config.toml
d_model = 160
d_shared_expert = 64
positions = "rope"
Below are experts of layer 3 (counted from 0) of a mixture-of-experts language model. Rows are named router (the router's row for the expert), gate (a neuron's input weights, with its number), up (a neuron's input weights, with its number) and show model dimensions 0-79. Each number is 500 + 40 x the weight over its row's rms, rounded and kept within 0 to 999. Numbers have three digits each.
Before each expert's rows: a language model's description of what the expert responds to. This comes from a sample of Wikipedia text that the model never trained on.

# expert 15
Description: Head nouns in proper names, awards and organizations, such as Best Background Music, Medical, Assembly, Church, League; also suffix pieces like ity, fra.
router:414542552513479581535500566536511423537538464491438418473454486494523455533484411459467547424503529573459451503492499519474492499488511467491556499485471477456460577455498474505495598513581475521514457517489489566466464439541422527559494571
gate2:418449555465505550461520546555480483458560449488469462448501459453480489506456541477543438502544517486523555529500544436474487454486503521519536513493506529501501444468479468557492517451472526512526494543510509465485397467490497455515502531
up2:378511514535465521505538482534462473546459475470552430561461485482493487462502500493548503555487505393437585562457501479570574480482502552502509516489562481502584459519483456413485521511489534501541522470552496485517424563445511533451571476

# expert 47
Description: Word-final and mid-word pieces of ordinary English words, such as -ous in obvious and generous, less, -ful, -self, ef(ficiency).
router:480552428410419498479539520488478476464548544542531496515478475488498483445447482541491485449443501502502503509458501519460470448499461519475565469524433470465467496508496465457514492578551504481483471547477490553544466452469507483463498577
gate1:486522531482486554471522579549543514532543472478481492520506494496545522526514509523463539426468520582514488546510566439492481534473453434547552536468508475527510452490443525487483499453510444504549454476489509468522514447474548409493546495
up1:514557449515423474491527497496512510507523414556471467498473531481474471533488545529540444447438515479587486428516589442450448459450552510460424456545511529479480544507463513493561458468484463418472544472510448526462497573563450492519517460

# expert 63
Description: Adjectives in -al or -ic describing society and politics, such as public, political, social, sexual, real, Catholic, before nouns like life or rights.
router:499497568431523474532496461449516492454534451456553540491542561478497503418501523544566463527475511420524495457503470434485433492494514492437513497545482539397494485486485505497489551517532490525510464483436504536487546528399445491547505512
gate2:478562525515480488529487570547482521480439549457518508395420520498465511527507504515473436471474554478472578523404459547512520508560563519509486470444484440515510486467446437507453486506503509529577578600537526405555517572503466559476533508
up2:457495493492414478464520515527416483510481562532520419466425518511519440524505491532570514466507452493470517521492530530473475528571462450507472455524448516515465537459489493475489594544535577532435537562518453476457456541422499500497512488

# expert 59
Description: Stems of verbs and nouns awaiting an -ing, -ed or -ation ending, such as releas(ed), replac(ement), organiz, investig, manag(er).
router:508509429503455495517479462515471551555516489500437511528443488502522500471487497435495506556473464462560588534509514476486483550560492489462570422496598469587489503551498517539535519458549485478473452566480479452560463415510561538459485533
gate0:551442510478524472554576442537495439511586533551471564512561511546487487428427541514492495486475429512511517527557585530471499508513430483494414537485541525508454499494486488503485513506466517542510478539469458480561483460445509511539503509
up0:472528511545532495489418558469532491480416475489478420510495476503489524575558452606484552524596599479467489474460414480467474489509538521499568503516473488503536505494491511459518501492531510474546590509519521463477508511567498481478530481

# expert 38
Description: Word-initial pieces of country and place names and leading in, by, Since, such as Malay-sia, São, Montre-al, Thai script.
router:537500507445457554468527535507439474470482539470507495483545498543516520490580531476511532411502477441474453516518446523510535573540501587519538453468531476471490461508530524550466483548524464560535507513481462458502505435478469525422417513
gate0:464465528464464465570464539513533609491495469576551512510556547566551448535445467505487502523423498468479491467494505541434440480503507516461433553528420540530486531503456543503495483423534444561487506437467506533509491574484491513476597491
up0:531493509474551512526489488418457461484476478587462510534477460453434490499519592509581486485482492431510470533530563492454539457521483536524496535520405490551543536476459535556417469551532508543466606516460470443498491539488528532445427534

# expert 21
Description: Symbols and short pieces inside tables and name spellings, such as minus signs, ^, dashes, pipes, DN in DNF, ro in Droguet.
router:443563472564518542504487504470557478496446561450542450510444521527489561583534520467473538511575474448430541486429493567490537513473473558492529530454508499506510468501580555549500555492505525604497515508498558455497467499524542511564496504
gate0:484525495449533477451470447529448503536509432545504503520469515453488558480434461388496545536490527423515478512470499509460571514471476576492491467501520468484460468423549427536511522478514477555564513486492493487461491462479546467487546567
up0:498555488469477495519463474458468551484563501492489470398480501516569509512438494517472490512455569498467490572476508514452417488499477461535395554483570451561513499535456513461476487495519547526516494452519511503454456450585529450467550490

# expert 48
Description: First pieces of ordinary words after articles or "to", such as av(oid), fav(or), comm, cont, opportun(ity), aver(age), thr(iller).
router:438498476477474578423453509490462449493471522495452462457484441443515545534517495567567423461465472501511554432543549450535442548560544533477555480521485516541504506606452506533511558509530466511549471541428470466529451551498449516498419548
gate0:460471422557486511506467522485476525483489474530514487536486530457500507485510517493494497418462472463489470556520447525509517487433499519450478607562540499550541517514413483509537529533532532407480466502502430439524500574442448447502522541
up0:457499433581521589470534550537464592501532557540488499503521485466521525496592533548511464522425506460516471523468454516499516518500457529470557557493536493536553497521468485552522475577513510479575436519518459437473530541499488439477453503

# expert 40
Description: Wikipedia heading markers == and === starting new sections after blank lines, plus sentence-final periods and closing ")." or "." before headings.
router:566478500530493434564502500547445556456519497476486581492487546487555485528485566525521439508491434563587525531493469517542516511440512460553482454550513445492496532477417476547537465444538515437521489499439450429554503465438513530469476513
gate0:439582506528559487515509438473516454503458524399495439579527518516523547583494572509457489465478530487513512534550432520499467416415528546492499482471514455453501521525470443531527526537473465482492488491534474485477527542494465549518514488
up0:517499502530478453496463548469485497491477478528593534473502485545527561437496436553530556461540481490483518509516521570505440480551533446462465532557472524524559536495503508469495528413524552491464456466434489494510479504517497476479506433

# expert 39
Description: Periods, semicolons, closing parentheses, question marks and pipes ending entries in infobox lists and tables, plus final word pieces before line breaks.
router:467498442535549417514460463523496520467449535473548462552501483547570542551527564486427508540545487432474589454474456541482529471436508486523423576455486442455504442468576512548445472509436524563534455538484471460531587503492549525505506503
gate0:491518546524554464550396498532465557502520492460512519511485492454490534494524500539522515512485455525395536445502445489472485470518425473561512479492445521505469515564519461529506553568505480541517465506517567461437526478523572525492448424
up0:492499498503425542463529531515532415502502433565505464479486517498471515418480514537504495498469470479594457551500555527485526519522510499436489498530452518525475506452496522489495475446453560451508477542433439500590525496464451424515484531

# expert 41
Description: Letter pieces inside Latin taxonomic and foreign names, such as the i in Gobiiformes, -is and -es endings, accented é, plus decimal points.
router:455503460513518465560515575480567512459566489469535538494595481575454483529478483458517428497533478507511506517517488512455435476530440476433486425543437545522490468526530491528512545503469496547510519438586425494522551501510525477467484496
gate0:493541513449585451484447500550550496576557357503507506492537541572483534444560485480521513518484481442548481501512437471474514458485474505491497468488478522469516505530492429531528520468503457460477479452533461460540492475534445490536506522
up0:488621498481497493571546454545484453544495461433476511501519551430512542514495502503549434550495559480477523531438505511529537451537529466468465522510534515525501480598440558520527506489519500472509438476470448472549547500500526520468497588

# expert 13
Description: Number tokens, especially the first two digits of years like 15(88), plus scores, page numbers and table figures.
router:508464495482463545519487507476541536441465500527466474498452488572576511488515476419573557470515485471505526540519568510511488423453454491474493499457466508530508467576432479504495437468492445502450544514474466457489552536493470529470480541
gate0:508462475501553544431522565478473532513500452545525452442530460425400528434543423389526492513527405531484509485476475431588490504521613479452468477508472450510475423539547482503494472521492504485473511500501546529510496570521537503517486496
up0:470501557437451429554481497534521458531516496482557530535453528494548444546425581580444488502418570476496497474547562589453440490428459473525556507452497515503506570475446527523495462504516528491541566476476429529483458512463469501544501481

# expert 14
Description: The word the, mostly mid-sentence after prepositions like of, in, to, as in of the, in the Lok Sabha.
router:480550486477474400538439466533572461481541456533504509477573460580482531483558537550532527472504485539456429511472455473524498440466441519558501535556429453450534456459553477549515441461557521564438504459553510506464452507472481546473493514
gate0:516513515473532458476469486479453535484473450457565507456450514556496533505527449524492539467512491445449508534553480586524448496474513498450411568501512527456614445476503514549486507468463431533529566561499580464482532572561532490584487487
up0:458506602536452549543486481461503482505501490491538500512444514471429538405475482485518448495493546505571558498509476511546510434490511526513436598469524520509476485502475462499469492570504543537477520551512538508499470561475472477508419469

# expert 8
Description: Section markers and infobox field labels after line breaks, such as = starting a title, See also, Binomial name, Arthropoda.
router:455452526458467525467524499559503512508557479496510578416467520546484480441498502566481501515497452551547563504469436531500465540544478497539489512512541532456440471469445504516440473525451554522487490496459538431456495455470516515449508428
gate0:460490515476518511484523411505565464544539563549554458445495504533543463440459483541479461485542504558513490448575542456523446487505409484421482501523437520548546519551551481483428497434518482559561475530578528509478456407555487496587444510
up0:512422527480512465525501492493520459531472519539518487463482517512533440364508529578489501447516435502539509449532519435487513513483487520474479424562501555532506476533545506473413477531444371536538510570524516502493485465520513462506450512

# expert 23
Description: Closing quotation marks, apostrophes, parentheses and sentence-final periods or semicolons that end a quoted title or clause, such as "; and %;.
router:589463514466485591416509452529451485511544539516421454491459534438555508429417459536518539530471426522526499550525537516517429551490520439558498508491502548448482526458481509472550479528513458478539482437499413544481446454422490472524498537
gate0:493567543446479550478545494527515527559439502486506566470437482494499427495467442497474504523528429587577459505542575502465473501469481542585475550513539506499438557489461527547505440504539498476511535477476478460519460471453524547455482506
up0:462472521522488469531480443517470449482485450501550398568554510475515560560571514533508467464465524431399583449481429474551527490492509469440501467500488528508597510475541529445532564483461482488466533460567556529500529503526448429497556557

# expert 37
Description: Middle or later pieces of proper names and words, e.g. Rot(ten), Bas(in), Men(il), rem(ember)ed, Leon(ard), month names like March.
router:449496479455474534492514479493508467458473567412484480531468503508514466483480578599554545484491447514457478532501530521457452477568478509429530475566415524524497514508471420522446503440522503520542495507444452444472462516508430463478445465
gate0:475435498552527453499464550542522477567413458453438535473487471485533538482508535552580507460535486505518473465516443525492441518520447476461568460549517482518490447512522557487505606498510575474519521562512497531534382452497498508504503443
up0:580514518418525512508519518617519512487608513561478534526510527503490494535456496465531422482380532562446549524453520458532577447560524539546483502509546504516477480488478521505490438532539469538511491510484486540461554505462563470527561499

# expert 4
Description: Word-initial stems of country, ethnic and foreign names, such as Niger(ia), Serb(ia), Arab, Roman, Bulgar, plus transliterated name pieces and odd byte characters.
router:478504436460413500518539532496449518574482461520461495495539475523496479470493548473444510539485496471502485434427487490528508498510474503469478484433480496428566416511467501534486553514478464534454429482430475416537558523464530499479493507
gate0:541491535478479513552503526562514536531488549511520505538441504378569497463501473504475533508526492508472447426434456488499519471508559509460512489516491523478494539494505484465456515547495505480487464575525497457518511498456451546538464482
up0:532486536462455571517552536537521511584480552505523524530424475450571537454521449483491491497570515460496469476414517497485461498510527475458571516540452525549462526505474533465480538580516488480489466578461543463506509456468478538544401470

# expert 34
Description: Modifier words before a noun, mostly nationality and scope adjectives like national, local, international, American, Greek, final, general.
router:553508577508540536512466478565530502501570477511490503503450541496532488473521540548538538499527572490530464499540477465515462457454552465496516541478490494463465608442542449443538488558596508464506449455486488516476520413490434495533578442
gate2:463470423489433586512507482499457436527496512484502483523496576539497457467460557483443502571384461505522453475529501447514440517507553492493422429402503448448510448481431433505492523518501471426536450525553527500553488487489468481473494533
up2:523493545550552485511511540491548522496414545491525488480430454487485503521479496526498456383582569480499535523436476573506533410481479454421480538571479533495447532528519556475534510493491589575484538507501484528469484465503493556524488448

# expert 7
Description: Word stems awaiting a suffix, in ordinary prose, e.g. Politic(s), person, particip(ate), design, host(s), softw(are), round.
router:591527491472452547513486517488423482432502506505491436486421486500479433435451517562549458461453453460538535528464491494523463579547514459494550490486534505437485507508505449495507507487550499441475466509448491475529525435520425495457488570
gate0:435528514594453494446475522494524484482540541489467452514476535535600463553522523427524557484544527513484534549500481516540479412491569425529502518516458551487548562546431517477503539501481518493491484521564446483514446467549338521504503446
up0:504495413530509475449577454508454505504488487490523546552570527516466490541573501523487450510530517542482553546534427501435528516464505538466483502513482497528497483543529452504466490445503490477576427466544555504452502533463571513520583518

# expert 24
Description: First pieces of names and words whose continuation is predictable: Jud(y), jud(ge), Phoen(ix), Philadelphia, beg, electr, often in credits and lists.
router:540464456505531527510461486402592488535433509502572447488494485575481517530548526547459556558479507436490540476500502533430461468425500564479509507505507513497511456479502474517496562523525434574518472498493557450501552561568434425489442510
gate0:566545499459505547464481530517500464390447463529478533510464490519460520486490557481476547471485488454443483483517433545541470554409400503517495543490517482452505488512481564461420507480506540481541559501428454440515569480492482504516517427
up0:511500459556463543527486493435464513528507436469412497486537473424473532448433502542498476560560515519572500482470503427496520463561504497476481529518429464569492523525488424553593502556540453449513408447517439519554530525498471472494511443

# expert 18
Description: Final pieces that complete words or names before punctuation, as in Gadwall, Pancrustacea, Pakistan, London, often in taxonomy lists.
router:509458464475568450497548529468429500445577488518525486534556509541513448499531511468478496530536478472547522552527504461447551504454451518489447517535538482501507471518568501508457461447423422523521455512528471432528589575540533521453423520
gate0:544494490470537508507542478450411489484512563484512490489453552595525549440498525428484545512538528492480469487482475455564467603577490468505507420528435515518515447574528473497453529506540460502525542517499575503499522500529515437436540496
up0:472548578515474473443505543539602429507525473475517544556619528425461462519495468550518450477457539521452467516513457545484496431481522506468485503412484461518498542469485482493595470493451549474486509496538443469541450485526494482575487473

# expert 43
Description: Words in song, album and film credits and titles, especially first names like Nick, Matt, Richard, plus "song" and "album".
router:493502471462480520426536554423499410550456455477502400483466495490492495472554437507461493490493439471461447507487480480503501570438526502549484529482472512440493489466396487417526537451461463518476563468547532517524470528504528504421455527
gate0:497438482386535519470496471527499532515541487444481565571447520482504486526488462538521508495513457498563480525545480480537415537559439463584489468589508426489415443477521556507486424541531506579485422456524471523560485508499483414490493495
up0:495535499548451519493524487514503493515477514494479489471526495508434511474460512494488490479504523499472584489516549563434552446458526558483530525466464509489577541569454479508492540498438444391506574489422435469459457505469519506460487500

# expert 9
Description: Prepositions like by, to, in, into, through, plus verb stems split mid-word, as in fav(or), imp(acted), aband(oned).
router:436491469511527473477472467544463484462403479496501548453552476496440576490493427542524471531498510518493463493517508483517423514495559540549530477595485405468484532523568483516516437485525508518461560515453556473486412522495503550448449484
gate0:545499494490474420487502486509419454508539419530537461518495537495461511502518516555504484448509503538532560498479503460423510445509506580521519533578456528452465531530517532544477495505527515537536579510498434501528516506542553470499487504
up0:454502521475445547495535449439456474501520555448504528417482435488552452465442542471524466465490461519507486448554524536581483522481531482540521472451565498553626501513524478491473503475452510472462438538430565481461441467487419526461545494

# expert 57
Description: Clause-linking words like and, but, on, could after commas and noun plurals, plus closing punctuation like ".) " before a new sentence.
router:534521483456492571482530484447460551467442499486411545552479466490458543435425531495565496515490492513494485535498512499534464546537559527524605463500533446519492569432517570529509455469528469467451540436389533521528459505568521485499462466
gate0:524506504413453518467521476521487517458505508516442475494478505495551478567547453511536597486445421522464536483492464453479494509518528548506518521514468474470469575467507492468443466505500497491469473473446445509479491516503461527507460531
up0:501449509474495534610483540508537528462481509498538485568482455544511492408512507443490417485520522498475467479484557467601547529470500481531557539502550512434498485547535581460581499474486460563518413508570484508509502520436551443462543506